Below are experts of layer 5 (counted from 0) of a mixture-of-experts language model. Rows are named router (the router's row for the expert) and show model dimensions 0-223. Each number is 500 + 25 x the weight over its row's rms, rounded and kept within 0 to 999. Numbers have three digits each.
After each expert's rows: a language model's description of what the expert responds to; "gets" lists some tokens that make up at least twice as much of what it gets as of all text. This comes from a sample of Wikipedia text that the model never trained on. Tokens count by the router's weight.

# expert 30
router:480474526513529482529474536473506516474472498460490519492527533489500552507451532475455530524480522475494521473502476512517503496490470517543445509485503528490485551506489510535495464521504489532519515524478486466485527479499522476475506509526515462469493470477499528522517505493526458495505532472494485472516488515493501534482513510484496519494492483529557451491527533493486501526470458475493473514507506521569543468485447449481464545500542505489500505492476463500480518463506495537515488527450520553468516521477502497503519531531491501510494474524543490510487473458511491524509495495475513546493497546530494482505548494465517518547473542509499525527496529522528499488545
It responds to: Demonstratives and year spaces. Determiners like this, the, same, That, plus spaces before years in lists and some mid-name pieces such as -ri-.
gets: " ", " the", " this", " This", "–", " same"

# expert 33
router:481514455524490478480518518537533488463457483472498526456518495503487542531488502484493514481508513475481486469461477459520502481498505513503494495543494506502455542498522515491477456553511522496479494542520487492490571510449489469490492530534475484515505464478490519528459501494520497497515512471493522493510485516491513555503531495487493515560476470494476498506486518523514440510512460504535475522501496501547480489454464465512462532507486504523514492457483499524483482512513500502512502525485506551443486528510504492528547529536490506498509501500531503544515499508477473535517479504506541485501499514495507477494500485513539468498412501514545521489474484529490491540576
It responds to: Pronouns in conversational narration. Subject and object pronouns, especially you, we, me, I, he, they, and the verbs or to that follow them, as in allowed you to.
gets: " he", " they", " to", " I", " him", " she"

# expert 51
router:481495514506522521490500493452491469517482464469493547498532505476501519523466534486451535520490486476483508466522475537536510483476495541546488548498500513485486554524500534526490465508524469530484505568499501493498511502509533479530511512520479469532508464481511533509517511489561500522503529464512534459488505486494492510540493495459472470489500478501557479495498515507497487502459482476482466555514509490507497506501443448469479550506490495482520481501484485504462529451505507525499481517506534501497500487511486486528512538489502480506500496493589468509476479498484524496506496470473533557504516528496524501476451508535496481515449546481523537506512507541536489513517
It responds to: Century prefix 20. The first piece 20 of years like 2018, 2023, 2000 in dates, birth lines and tables, plus a few rare capitalized words like Although, Tam.
gets: "20", "19", "00", "–", "25", "18"

# expert 38
router:504522489549492481501487471517498506468471483470518511486482473489523558493434556499502540512496499474507536462469473500528485487477510471520536513531484476486520552521500550504518448574517462509516521527478475486510510515464498491514527539500438524477499472514486520512517524509503515532518529521532496516517507494505504523519486493475482494483500486483534494498524504466479485515487475480519461512480497513543486444504457470480486509510498488531489454493489504498450480488527499527471494526501517566471522528539499497505513575497496511468496507521540503478481465468499479473465486481526540496504506516494447502468478487545562500537479502464501510506499474512500492520506
It responds to: Number digits and quantities. Digit pieces inside numbers and quantity words, such as the final 0 of 8,000, percent signs, million, thousand, hundred.
gets: "0", "00", "5", "6", "50", "8"

# expert 28
router:465499474498493457548415506487477515450435468484472479495534495495507530504502524490493523522537477490512546509534466546530504517448488494510537462511480481507517539507487506497510488521509531503456530516541491509512540464486514465473489518480506505453494501518497536491524510525542495494498530481490519511483504487551472497503514495474504502449456487492495518505481495490495476497467490487486502513483462534488499456482466489507498524517494522510498470490443506513486481500480543514498500533491554534459499499486531469519528519502513540485542460509524492503517492447526504490462495514494499544506484519501497442496503454492516459516497531449497500503495484540541514500559
It responds to: Part-of quantity nouns. Nouns naming a part, member, version or amount, usually before of, such as part of, member of, kind of, front of.
gets: " part", " one", " member", " University", " end", " List"

# expert 61
router:484489514500491501509497539508500464496499497492456518511501477497505539546508500503486501503505540453524503468483473491536476459519485528504514443502505502497490543500502523519491473500542466523501483496500441448462533480481472446496491531527486498488498463495501520526522505531563471506527505469498477488491520502515476486516517500489484512507521507540528487487515531513490399477483472463546473538512490505522523464483494491537481531528516487497525471499499505509522517480493487492521510523468494527457527531513472463551574505523470505502469494511507470497521511493492469484516524471445518507490526547487492489490516466481481499548468557525518511498473540514498521531540
It responds to: Words inside titles. Function words and pronouns inside song, film and work titles or epithets, such as the, You, My, Your, e.g. "Louis the Pious".
gets: " The", " the", "The", " of", " My", " You"

# expert 55
router:499514527508542487516489484508548514486482458468473531500532524489501538499454501463434515530517515503499502465501467529510492483462500542518505504474501484505499513522505516515486440502503482495484459585511489486498512493482469477488504510517451498496526459510509534544452540477503491530469508460505469497507486518539472513494502491474496509529504476515512467512493473481469471477515454474512467541510486531512481495471506484497512532525536524520558499483469479502523539491543528479511536516480543546450530501472478472492530526515504542514501515496557484502511526447473505487501479524482512536505519533489440492501525518502542492510477520478509512508471513513486457517513
It responds to: List-item and row starts. Dashes and pipes opening a new list line or table row, plus title-introducing words like titled, album, book, film.
gets: "-", " |", "|", ":", " \"", " -"

# expert 42
router:506526509496505489544463510491494472506494476476489527494473510460508540480489536469472567511485530483540533471515477474491482492503470536532503478479505486514462534510499486488529498489539498490501521555483466463506523500482494443538501526490495482460497501482503526523492523482564483512510551510533481490489476481496489517506530480492522509508510467531514492500523497498529488510478467513526475519537519545533533480470429488518471536509523490502543480506506526477484512486526527508511497541482541505496468508476469490481529576512510522538511475532514457532498524497508515485494524543494546520521518546497504475497515483510515489494448541455501536508477529545507531525530
It responds to: Definite article. The word "the" after prepositions like of, in, at, to, before a following noun, such as first, United, city.
gets: " the", " The", "The", "the", " entire", "—the"

# expert 58
router:499508505528511475537483505476482524472493503445501549480531495484512541482443553476475536540468496487509515474528463517525475478480490526498492502489523479503497538525483517521487467508514505512492493528470456462501529500504527476507510503521516507486489465491486531558500523475529472500503534461512487486474530508503483521501521528462518511464506471520536451510497531492509509509503470470508482518524519514554500465486458462477474522509533510521522485491462478503486480450539513529515472534468548538421505485482500479508535523526501510504504479491554485522485495467513517500513523524472527538531515546498474454464525492507521493532491519471484518525457545519516487511533
It responds to: Determiners and adjectives in tables. The or the opening table cells and phrases, and following adjectives such as original, recent, planned, new, Early.
gets: " the", " |", " The", " new", " a", "th"

# expert 31
router:470498498470538493479511506476467460496490461454464511507509521507491488518463515529474531509485503466484499467507450508482508504472443527512526489512457494471470577477492528515522466503535484499477491517516498462500532467482483467508507512503516490487525460479504502541515531498557508539499574475481495491497481477543467507480526528535508501527485460510515494523454493507499486492481489485475475531488481506534507436501491507482504512496536529537518475449510493530457534483518520521523485508503503546495488514506456486483530561541496470503519479509514491483493462473491468483510505520462516491515491540517456514469505477472489473535487532504513515540478513497498557526527
It responds to: Sentence-initial time/place prepositions. Prepositions in, on, at, during opening a sentence or adverbial phrase of time or place, e.g. "In July 2018", "On 7 July".
gets: " in", " In", " on", "In", " at", " On"

# expert 2
router:509500507495455525484509497496515499472501488483508502492499506512529532483501540507486529495479494507499497443523463475493473538506467529499496489494507478485483478525489538505525457517504501544513485507499509479492497488470514493522523522529462467478507508462521487531487516512535521489506528469493489450523509520490475518494480547484521494513488530541542494483496541528470490515468466485527477533481529495507527462460456452501475556546509513539513471471529539495471540465558490508504475507503518536418495476471502523508545542542510522534515490504511455518481464448501512490499510492479465483492533491528521495453541484497530534505474517513492543512450475543482497532511
It responds to: Century digits in years. First digit pair of four-digit years, mostly 19 and 18, as in 1993, 1877, 1970s, in dates and lifespans.
gets: "19", "18", "17", "16", "15", "20"

# expert 12
router:503481518521511478527487531449517496479508485457500521507538523480499539498445541487454529502520505495502517469492460503520496488466470524522466503495520491484492546532497527535510471513503504530485468530503492451480541494490510475494510514535510475479475485497519538530494530498538470496526520484500487486532477533483472534487532498475501522499501476531556457504518528489521494543501455448504473528496512530533520489497446460496467496536507492486497510485477467523485533463501523530534490529467526539467504516480506496485543528528489530515500473493553493515496457439491507497478503508477519554513500533533517477488509491504532486546471540476484533528465504528525501507552
It responds to: Months and list spaces. Month names before day or year numbers, plus bare spaces before numbers in table cells and dash lists, such as July, March.
gets: " ", ",", "–", " May", " March", " September"

# expert 16
router:515471475534495495521499504473474483478484537478481506484490504500521553526462510495471519526472496499565514490474473444512511484476471474512491448499526493469502559527506540481478472502505509527503492520501502494507523485534512457525487536541543487472520486468465498509492502507510447484515534469475489469490508520524504487499519478520545507506484468493489439527498486487469497532473503486490485538489502527520481455482482468442500503540486470535475474504502500519512519477477498523529465532483491554442509475480489497475515520530525493533504522500547488483500500473534506503468514460452531481502532546501471487495521452515507495532502562503473510499502509541557526527500
It responds to: Article "an" and A-syllables. The article an or An, table pipes, and opening pieces of foreign or unusual names beginning Ak, An, Ad, Ach, Om.
gets: " an", " |", " An", ";", "An", " X"

# expert 1
router:511503528495505486476509512515493484502471440489460489510521495503528547500428536489473518539481520432491488471541450507503489483496410516480540505497468513498481509491493500523536486493506475513480513526502464491505535508499478479520517538513512482458513501483502503513519537476550496480513568476496467479515477469537482512486505551526514527530503498508495517505517521470532468497462479452490440547496515529497520457476493490495492534522503500503537459471550481483458499480523514532543508498502494509496476512497467483470523550521514520498520449525507465501507482495520516504495544532460538529497477510479489487474510508504476479511493509471528493515476519509501518537506
It responds to: Prepositions after nouns/verbs. Prepositions like in, of, by, at, from that attach to a preceding noun or verb mid-sentence, e.g. "fairs in New York", "song by".
gets: " in", " of", " by", " at", " from", " for"

# expert 5
router:465468539532503510493460523530492528497503464465469521493552541469539554476472531485499506516511524471487510470506480506510467508467476563484477464507501527495498531499522505503500472513499488523438510524494490513493520444477542469488494489531464477456489508478472529533538532543525513486533502485482462483513534524492485493528500491440504551510509490482529479532486525517491497475517467506503507514503491516506499471519486462490478514539514510500495497504464473504521531510510546486546491514470524579491484514438485502503500511544470511489486501527530499524499504485505542480480517507493520506520510525494488456441518491525538466537473527496498483532518533493544485491518
It responds to: Ordinal/sequence numbers. Numbers or numerals naming an item in a sequence, such as track 9, series 3, round 1, Chapter VII, Episode #1; also episode, section, semifinals.
gets: "1", "2", "3", "4", "8", "5"

# expert 35
router:497490518497500463521456526481464504490431477475516537495509531449480541490493531489472522485518531483488523440504473496520478501486474515493483503514527501503451550548467493513491441521519505502450521489458465497501526505496518459492493516493519513506477492503515510561521479515531462500524522493507477514488491487538494496493493508511454492513476492532549474519478520512518484467475484460515480513503517515554512480481471453518477511522508482479515505507480498460490515475512476507553485481497502528472530460527484478505518504502484539492489461483569506506469479469484520504487535517478526585498515503515512462444509486490516474494468534529522505511450521481505480508478
It responds to: Indefinite article a. The article a or A, and word-initial capital A, such as is a Chinese fencer, one of a wave, Arizona.
gets: " a", " A", "A", "-A", "a", " small"

# expert 52
router:497468530511545493545502557470510496486517504477460524499495499507532537509493565463418498496481524479494501472518465508489490500483476502534504501516487522467468529520491524527476460515505487519457471538477489472492562504506490473511518544535479500465492471470510531508472543515512487530527511500499496490484497544494497525536511491513463513510484503515525476504467508510531478532517489461445505549526491496564485470488432471462492535521501515515483515492477488507467478453501495513523479498470564531490514505487510469505527521530520496524508485500560462514490518474505485488499485502498519528493506512531478473499504500461539484553470486491520520511480515518528502512531
It responds to: Section heading markers. Wiki heading markers ==, ===, ==== at line start, and clause-opening words after a break such as In, While, After, to.
gets: "==", "===", " to", " In", "In", "-"

# expert 39
router:449467471497510478523465477473502509474501497479482510511532506485517520518460471458494544527482547511549497472485460543521503523479485495520458496488481513518484508515509488500498471503510472537478452543485464444462551486502514464504513473528528513505529461515488543506483544481570503535505536492492468505518499522528481536493515483493506480497506490494509426506493484546477488534514451465493475529537481515521500466509500494482518523496521485472488490492479477481505492428508548554500485503505491511500490479455523503515510536534497489529509506525570504514491515472528485529477534526493501536498497510503482480490534505477502516538476540491482528488490506500527465537510
It responds to: Year digits and table pipes. Table-cell pipes after years or dates, and the final two digits of years, as in 2019–20 |, 20(11), 19(84), in infobox and list data.
gets: " |", "24", "21", "23", "25", "17"

# expert 63
router:519526537482507483557478498515490540508498485486449512531482509473509496534441492487465533571525508499478530470525489522504495498484487476532504515539507500465476526506508510517492488513516469495519465525509467495539513496480477476482482513543490486467554484503491538511457502531520493474486511460487483476512494511507497519490508529448540496515488506513526496506510534516509494495486492504499442537515509497521472487511453481481450515527514472512535525541493469526530516440527513486497526526504495522481500474461538522486530497487475484550514499527521450531506505496493547487510504540469545489491507547524500507515545502490569510499495523498541517550464481517534498543526
It responds to: Naming and meaning phrases. Words introducing a name, title or translation, such as meaning, called, titled, as, for, opening quotes and colons, as in Irish for "strings".
gets: " as", " \"", " name", " or", " called", ","

# expert 32
router:468538465482501487549438520508522546476481537477466541507485496504523497491464510503474509538534527469500542461517472493506491519475486528494539481501514499496494500474492506527470508517499508486525462532533485481506469487483516477512481496518452492501516519535506569554505530506537509520491550447489489489480511509525531515544468536471519495497455526527514503482486530515514462486482446491484465520551546533502505476462460456471445493504477463490500482543479514508501533456497510509507497530492517503484452524487487498497507516519487485558496502535543481506500482478496481498523515528472495512471503523506515501494521489522508501523495562511555521496517486508531513504531
It responds to: Naming and passive verbs. Participles and words after was/is that name or describe things: known as, named, referred to, regarded as, due, according.
gets: " known", " due", " named", " later", " called", " name"

# expert 20
router:485500535524498497540483493460505486491525486444497501510498507486521510499461536477478511495528519514545525448519449522495500470500494503505487483496491479517500547517490501526478512530487463519491504532503491487453563510513508482532513504493469535437524461520486506484488509489517488486511530497493489469494508541495505557490507537474513487467501515521527486513499470481518486493463472443490515513495538498506504493516432446511493581515502462479495488489538490490506498480543500502494486488473519528447502525487518496480490542503462510500476461514514505470503505517476509529517506545522535512478484498489523437484504504528488474571492541488496539561527531491528506542519
It responds to: Census and demographics text. Words and separators in place articles' census and demographics sections, such as population, census, households, The, section headers and table pipes.
gets: " ", " the", " population", " census", ".\n\n", "The"

# expert 26
router:481514546513486507495506498535504466494515432500471501484497456499504561503483535504480547527475486490517478470473478511509499492484478490479540505496479526503506521495481523516519431499519466496461473530482465504543511478465470472533523540524518502493560491476506502499501514522521499505503517426527480486528456491506481511514530498482512498534503463469537498507522478493518440535486510461472447520501500509518503478488468516486491489541517516524523485476526521531451497469524505518509494549482520541493470475481524540483537550506517530482475479488535487507484497499512535483506529508490533547511494507528452469491477537482540502544482515483522542527505506508533495523508
It responds to: Prepositions linking nouns. Prepositions and linking verbs after nouns or verbs, such as support for, due to, signs of, using, allow, regarding.
gets: " of", " to", " for", " with", " on", " by"

# expert 13
router:476490511499526503547484489485501512511477500478500508474513504479516543529447526469514533556502498500494479479523446484524466511454478499501459503500531520507471556512506500477476478520513481490455490515522476474530505480489550441505539530514488474454514490506503483532504528496539511540496500439468516480537485515505481500546504495509473504503508461484521500500519520531484499493488440489514483514512485555499488481511512504502466492503489510509525497474485439479494482463486534528506454534495506541483540514480514513484519520522474529530479492476584456496535482434527503503526509475520538482498487495490465478505528506474508517484468523491494506502481549517530509544535
It responds to: Sports results tables. Pipes, digits and score parts in sports results tables, plus abbreviations like MF, DF, GK, @ and pm, e.g. "5–6 | Vancouver".
gets: " |", "0", "1", "2", "3", "4"

# expert 27
router:491504510523490482528480521474515516470490495447494529495540516487509542491446553461450542528512503487494523472519458511518495496483474507515473497489543515480480540512496526516479443511503491539497494526476486454468526473499527473510530500502499463467489466493501547538499514481535461488522517475489487476517517517486488541502521497463517514499506485508539457511502530479514478512499461457489477532503509514558502469484443445491470532522510507496526488518462498513489496465501528550509481529475523548454502519487499487503531516544510515489509479508559481508509475460502511504501512508474533547510501534514514470472540505499531498543469518484488533522473518532521477510547
It responds to: Spaces and headings. Bare space tokens in coordinates, tables and codes, plus biography heading words such as Early life, History, Biography, and scattered word endings.
gets: " ", " life", "born", "2", " History", "History"

# expert 60
router:502496517509549490499447506520458482477431466472528576507501480478494535508463552496493554524507516494537523478523481521527486477479522489510542475494471449479510574527482527531508458517510469510507534500516487431548512493495516477490513555508457489480471499483465544552491550515505530536472501505543473487495484495540480490503527479472486489525498508505525489492487498476494495530512495507474478523499501475524511472492431496488511483494506507537505496501485501478487504492532508529496493550498520526459533552532493482505521555530473491464476480506552476503501483480502474480509519513508488517504507511507500502472515519501536476528500501518517508519485509512507513511510
It responds to: Numbers and size adjectives. Number words and size adjectives before nouns or "years", such as two, three, several, small, large, short, full.
gets: " two", " three", " four", " five", " small", " several"

# expert 11
router:509494519536489458498476508461478504488487500451514533475555502499523538505472502493457510513517515509503532481473466492478481479496475511526470475502509474497528537495510524510530496497504484527515461529515510477489531521484533485490497542533513503499490460513486540561472505521581448545507500486511526512524531503495465543493508529492490531490490473510517448509481516489494498487502483483498460512496521518542509484509476455480498518555496502488462491475492481502485507489501519508517502524450512548488475490475508515511553524549491517545482455517565461512471477441516524508467519515483544549522491503504473480500505496490516457536446514485471505513512512497531481531530
It responds to: Month names. Month names in dates, and the comma or space right after them, such as May 15, 22 September 1884, February 24, 2015.
gets: " May", " September", ",", " October", " March", " April"

# expert 46
router:479483474505489482508448463459499516469484488492500512466506515474533489494448483472489543541450517488530505462512464506521505504496461521485497488491515503525470518529487488518521447508484498540494479525473492475504571501503504466501504483516507520498525488508486536530514565524516464547509541509495458503483511511504504533454502484495489518512498504483521479497506526555472475529488451462506458521504507504515482446447439486475492525526487518489506463470456516489500528487544519540498508509480485516496492494458508467509523572535476523523516500513491471510488486472517475489464530561505490539511506481500482495462507512491526533529479537531506520512477489504514477543492
It responds to: Year endings and century. Final digits of years after 19, 20 or a century prefix, such as 19'29', 20'07', plus the word century.
gets: "08", "07", "09", "06", "01", "17"

# expert 15
router:478463501521500503520487486464488534455485497467496543529540501491511528485439550476442523502499521491488524474526470530485491492485466507537474484488520490485498555513476534508499447511506480503504467500510502478475536480496534495492548516520441489464499482481508539511504497502522479500517528490488449487514509515498495533502507494479490501493501478529561447505510533476506485527475492473501481534501511529540491485483447449491472528520547521522547480483471517534520508481508491526498472537468528551448500523502484499502504516517514514489507492470561496512506465447520510488484510512486552539516502520527527463478500512514549522534471515508504516501495511525515497553532
It responds to: Sentence-ending periods. Sentence-final periods and other end punctuation (.), .", ?, ...), often after years or names, before The, In, He.
gets: ".", ").", "\".", ".\n\n", ".\"", " ."

# expert 19
router:469507480489523470476497513482531498526441484488449545459540483493483510496476506507483524486510503439527511508491483518541481435498500526517466501477497502449493542520494510518458473512503488516503464516486416478520513460483512471506500544513479484445511496469456529532481496530514505490494531509476525517493523508526510525485499510505503504515484537518561485465492489502471465493499482471451447496476481525511504487465443508501476519491541507509479454505452516461505518495520517486489480531485529558481490527474496506485519526532478522521479502476541480517484480480518493498532501476472516547527537510501483483491496489479531513496472485474530488524538469490481468530518
It responds to: Degree adverbs and comparatives. Degree words such as very, much, more, most, far, less, further, too before adjectives or than, plus the adverb ending ly.
gets: " more", " most", "ly", " very", " so", " much"

# expert 62
router:501486518531504484529491537466491539461491496446488523493544513485524544490474518466459530521495495484511507472504460509531489513476476516501484476471524508489475548515482517543479466513512482548501499528495491462480543490486533475507516505508509487467491471489488521532517517489539476508515527467490470470516506503473482508517503525460517519495488492522540456492507539490500476526486453466504488525498497523560496461475447433470470523524534489513530500513472492506488508452496528534510458528479527532444501526508500475500536517523517512491515469493560489510505476453537509507486526510466513547513506534506504478476527472496538506554487497498484540542472528529509501498523
It responds to: Sports and career entries. Blank cells and words in sports-results tables and career text: assistant coach, Championships, Doubles, Bronze, weight classes, plus works such as novels.
gets: " ", "\"", " as", " —", " in", " which"

# expert 43
router:481477497514510497533507476488494486470512483446503494498520480498531523554456503492461549518480524485499518484495495502507533494476470483514458495477498496472499541476481507546523446511510518512470493520462477522512519500505552470485500502526504461447493471475500523502450511497526509536522548472491455466518498485521497524485572480498497527495476485505552507519498534512475497549515507493485485559509494549532518486480495442476483532521481503511488508499502503462495501494489518525506475520484522553442510502492472499518513471526528495484527481523587500537496492490504543519516485480487530513538505535561496489476477486502482505523451517512518498525494512505553492516501
It responds to: Table separators and semicolons. Pipe separators and semicolons in dense tables and lists, especially after empty or bullet cells, e.g. "•; •;", "Yes | Yes".
gets: " |", ";", ");", " an", " |\n\n", " –;"

# expert 24
router:499515493495483471512486510500496495483499486451481544495541478499513550536452542476468523515465513498498522485483458472520503495477488522527510491499513539457462512510478570518490482512492521525516501511510458466453509490452534480490514490490487457472480495460517527510496520495528476498495509486489483483522507511502500512488539497505505488492487482540519489481510541494524481529468457465518490518496510511519498480495470443478484514526496504516535506495469492502514521470517535537484500536477515533458488532456509461516501512558513529496485467494568439494479477463509481500520514489498479526510528546544486446456501461503509507538491547501491509496450545550527470509518
It responds to: Sports table punctuation. Pipes, closing parentheses and spaces in football and sports player tables and stat lists, such as goal counts "(12)" and "|".
gets: " |", ",", " ", ")", " (", " –"

# expert 57
router:500527504532509452536486500502529500495471508486446496500492476492539497505454509469477515513475540482505526474510463497490516488454483518527488525523495522517458507525522553544482484508492532516448502536466472515515525503482497472490509539500489507482474502479503533498526522515502492501513487487514510476523572501509493483488547508524508514539474498550539518487511522530512447489478458469518476512497505509527496476451449498496437576504479511503508475513475523484480525487547504519564475482476504487463460505497519486502520519526512530494529500531543475489511490483492480493479522493493546522483471530510517487482485464533565492521477491476478531488454532520513505527514
It responds to: Person description connectors. Commas, was, who, former, born and -born that link a person's name to a description, as in Roe, former MLB pitcher or Marcy, who led.
gets: ",", " was", "),", " and", " is", " as"

# expert 22
router:493494498526481499521478532469497514446497497461490529488526525480515523491460521459454528555507517478489512475510462512521490491485473518518473500492518501473500546539493521513499446512499489531489476529458487457478523490489552465494524513511509475478497469486491532542508500476528473509533543480502471473514519514498479535512523512485522508492497487535550454501487537488512488535505482480503469534496522505555527490488439443468474531519509507508521488516462475514489509442512523536503487527479524542443515506485500487506525517537498529512507470507566505514513469452518529477493522516490528544507513528513511480468533488518520497557470504495495521505480508521526488525546
It responds to: Awards, years, discourse words. Mixed tokens: award and nomination words in tables, year digits after 19 or 18, sentence linkers like Thus, According, which.
gets: " ", "19", " name", " Award", " Nominated", "18"

# expert 59
router:483498521517512484542483500475532482451486502441499525468543502467495536473452544472453517507511521491476531471481459506529469510472483496512496486479514493507517519520472514507496459512522510510494490534499512473524531470491551478502498518507496464475474483446520535544496502486540468506512537465496495478488499504484513524507524506487515528512484481533525451486489491495480478543494469470515482517529501506562478488487453420477484532524522514516546470500461486489493487468532521531502448538482518538466470487488485495513555526538523507530512478515544482517486460470492515490479506479476527553509523526495516500490509508519526478529488527512484515492486523533514514534532
It responds to: Narrative clause openers. Commas, and, but, he or she opening a clause in biographical narrative, plus first pieces of place names, such as Caradog.
gets: ",", " and", " but", " he", ".", " the"

# expert 36
router:486507480512480513519463530528493513488476502473514499472542524447516531527457508505414524523498522479504507478494464512539509501481492557509511507482511537490511485512493542466500472500502493524504474509511465487498521488451530454480527512456493460531514460514500500491480530479524503485516516458491505481531518505518476498531501514490520473506494460523518477506493512513549498487488505457483462578526464539507480448462452492505486546509530459477514525488509485484513526466555512524496538503491520511500527492471511468532519523519526503510504449481530526508506504420546489492509515469511516478510503549502488471458543534496491506509504500520491523491507493517500511506526
It responds to: Infobox field labels. Field names at line start in infoboxes before a colon, such as Phylum, Edited, Location, Country, Website, Total.
gets: " Location", " Country", " Website", ":", " Born", " by"

# expert 3
router:464516502537489457480460501490523465483453452490499527469526499491513547497488471482446514507501520519491504491518483464532507465503483519486483486503508509503482522500484506513488502531540509523468504537499495472521493528510497497490518516508498537482471498492519513506517504494503494499498511460484515467497516483470502508495528507484513499547485485486503485503463510517485474532478460504493472519495525493531468476474449475463500557522523484546503498470499513482503514428551512515532511553471488526462480529517484463542529543544487555529512509516578485523514524521470458528500502467500555522437485501521470518492503480510519511547448494483518491480475511556488468528503
It responds to: Possessive and personal pronouns. Third-person pronouns and possessive 's in biographies, such as his retirement, her divorce, Rob's, often before life, father, first.
gets: " his", " her", "'s", " he", " their", " He"

# expert 44
router:497496471473473479510505534498506490495486505435506502473528527477516513533498499479462522495491521524507531471536461519512477515480513499486478480495497484463462503499450508465514442518510467532515492497523494511504505513542486485536498513560485467498490507461492553483503492496515450473491471428514487504481511508477466480475532491474537538514489499497550455476498512503500490512467484499483483514529531504544559492516469487527461536497521498521487483467511496501488501503476527538574495520481544530447495518521469532501492503506534539480467474487521488466497505446485534490517511532503522508463505476495497506454536464484553518494475540494524470528486494502528526503516
It responds to: List dashes and headers. Line-initial hyphens in bulleted infobox lists, hyphens inside names like Newton-John or re-issue, plus See, Overview, section headers.
gets: "-", "\n", "See", "–", "=", " See"

# expert 54
router:497466505528516468515498505514500468469471515487487522476495488496523512548494517465459559476470485510546476509494463489507485505458480520534484492493496465465519524538505515523513504513517490490532499489499462460469498484463509471519533518546502491470470490488452527549469543471561496518500505521455475497471525491469481521545496500529484472537528489497532506486509568481477464514506472507529473509524505534505527508486465476507471525515516465543552489513510474455507498500519476555540452556487517505482497539499495511519527519514504521529528473520503494500533476489505499470465537471469516515525482523518481477509498528495506492509496511486527497519469541507528494541553
It responds to: City names in team names. First words of US and other city names, often inside sports team names, such as New, Los, Chicago, Oakland, Dallas.
gets: " New", " York", " San", " Los", " The", " Angeles"

# expert 25
router:522555512553504492495463473491471502482503473467471551492507464453496533505486500466447523523489512445524509476491486487518516516501486520498457495518499500490467525530493523542508489530529500535513509540504467456535524494468482485502522488542457487459497426490497543510515520510548503565497525491500470488484480483477494506530505516477518533507468403476502488529511496516486519501483481479492486513537519529527524481499501490513460539545491466523514471526516514493465517451530510538514481522481542514470516506481466458502493515517506505515531503514517507502512458490522492490512502498490547515441502519515467492495500499508537513533466503498527507499523512504477479525513
It responds to: Foreign name syllables. Word-final vowel pieces like i, a, ni, ika, wa inside non-English names and words, e.g. Sus-i Air, Tren-i, Am-i-GO.
gets: "i", "a", "u", "an", "am", "ar"

# expert 37
router:502485515517495468535478518505492517463489474453503534489521499470513542493445555458458527515476504471513519483520467501534502495487493497553477491494542482494472507526492521517490458516499495535496497531484472439461542478507541475524513530520481493472487479494490531538513518512528469499520519472491484487510501518500491541499523503467502511511495480542540469499506519483529478537490482455488478536536489515510513484494454437500463527519519489496541494527464463499497491447507527548513472517468516523464511517498510447512532514526505513512511487506553472500502472468500517517485518506486557529503488529503494466478534476511526483552474497464492544523476521541513474516529
It responds to: Name starts and infobox fragments. First pieces of proper names, website addresses after www., and fragments in coordinates and tables, e.g. Sum-mit Air, Joy-stick, Fur-man.
gets: " the", "The", " —;", " The", "50", "J"

# expert 17
router:465451484502529530547508552524511492475499490513490517529504532508524537525469490468469531523524495489495496483539498498507517514484507485535480480486482506522513540490505543516504440501488486519482484530453473480480486469497466452482533515532476483481505439485506510547536494478485472517484530506511502497512513502493462524492520496492501512512492469524521484495478506499516492512507478471479458501501559500564508434505476485511476493496506511532530494511487476475477486499515495544522451555463499508492490537491473475513502533530513518549489478545512476510461501477495512466502498482447559521496503549520493455438519470501499479559468511490521508517459524500507501497533
It responds to: Name-internal function words. Connecting words and punctuation inside proper names, titles and lists, such as of, and, &, the, commas between listed places.
gets: " and", " the", ",", " of", " &", "'s"

# expert 7
router:490513495531529490532462514497522496474471475475478507448543477502539571554510544491475525535520507488500517507532489502535481436482510501517535489518488466483492543503467538517534491507550468506513524489478467485529518475497468477489549521508459464470481465557486519501507550485512494540543515520506499496487496503517524491494540495510501523488498509516521478468518520474494492475491463490495492499520516487510532490508455483499495515473496477508509512516505480509480477489495504506513508530513546549482451495479506487497529554503478522477514490546553472508495509496491475509475492463499489537519493517507495435457487489489538460549478496481509530493481509549521548550512
It responds to: Quantifiers and partitives. Quantifier determiners and partitive of, such as many, some, several, all, various, often after "of" or starting a sentence, e.g. "majority of".
gets: " of", " all", " other", " some", " many", " two"

# expert 21
router:480465525486517498501436526480517473484493509477454562510510499483492531535502471529473527517476530483515534507486486486480479500477507538513489508499501480502516559425494499525526463505533488535506515485516472490503498498522524486477485548511506504491476489488524557502515534516539463486522537465490481479492501508483519495527526465516544513522470504514530477516516515488446493519499480480511468513538504506524543477477452502466480548504542486523492474510511497485478493461549501513511518517465523546479465517499513516508528552500487485519514519474562511486464479484492509524504511514484534477530448519509510482471541500470500531504474546514515562504508529549522514486508
It responds to: Demonstratives and determiners. Determiners and adjectives after the or of, such as this, same, these, new, following, previous, certain, often before year, day, time.
gets: " this", " This", " new", " same", " that", " such"

# expert 53
router:456515505503494500509484506500511466482460510440522511485535503531494530488467517491432532506495530509518531449505450475531526484489488560467500469523517461465499492546520527511496503512479475510488509507504468506531500492488540487480507509469508485492517470517488511510459504498527480511539514510495507497494522519503471491493488546506506497521539477532489465515460537504561485488447490465501508558495489509551485462482494492501476557496515526540527463477477476527512511483519483560512485519481508536497505504466502481538529532502522523517516441528525499521477470478500495543520491476503506498481495531499514477505555483525533508490467489516507539529487487559506561486507
It responds to: Infobox field labels. Infobox field names and their colons, coordinates and born/died markers, such as Coordinates:, Born:, 40°41′29″N, Recorded:.
gets: ":", "″N", "born", " |", "°N", " Born"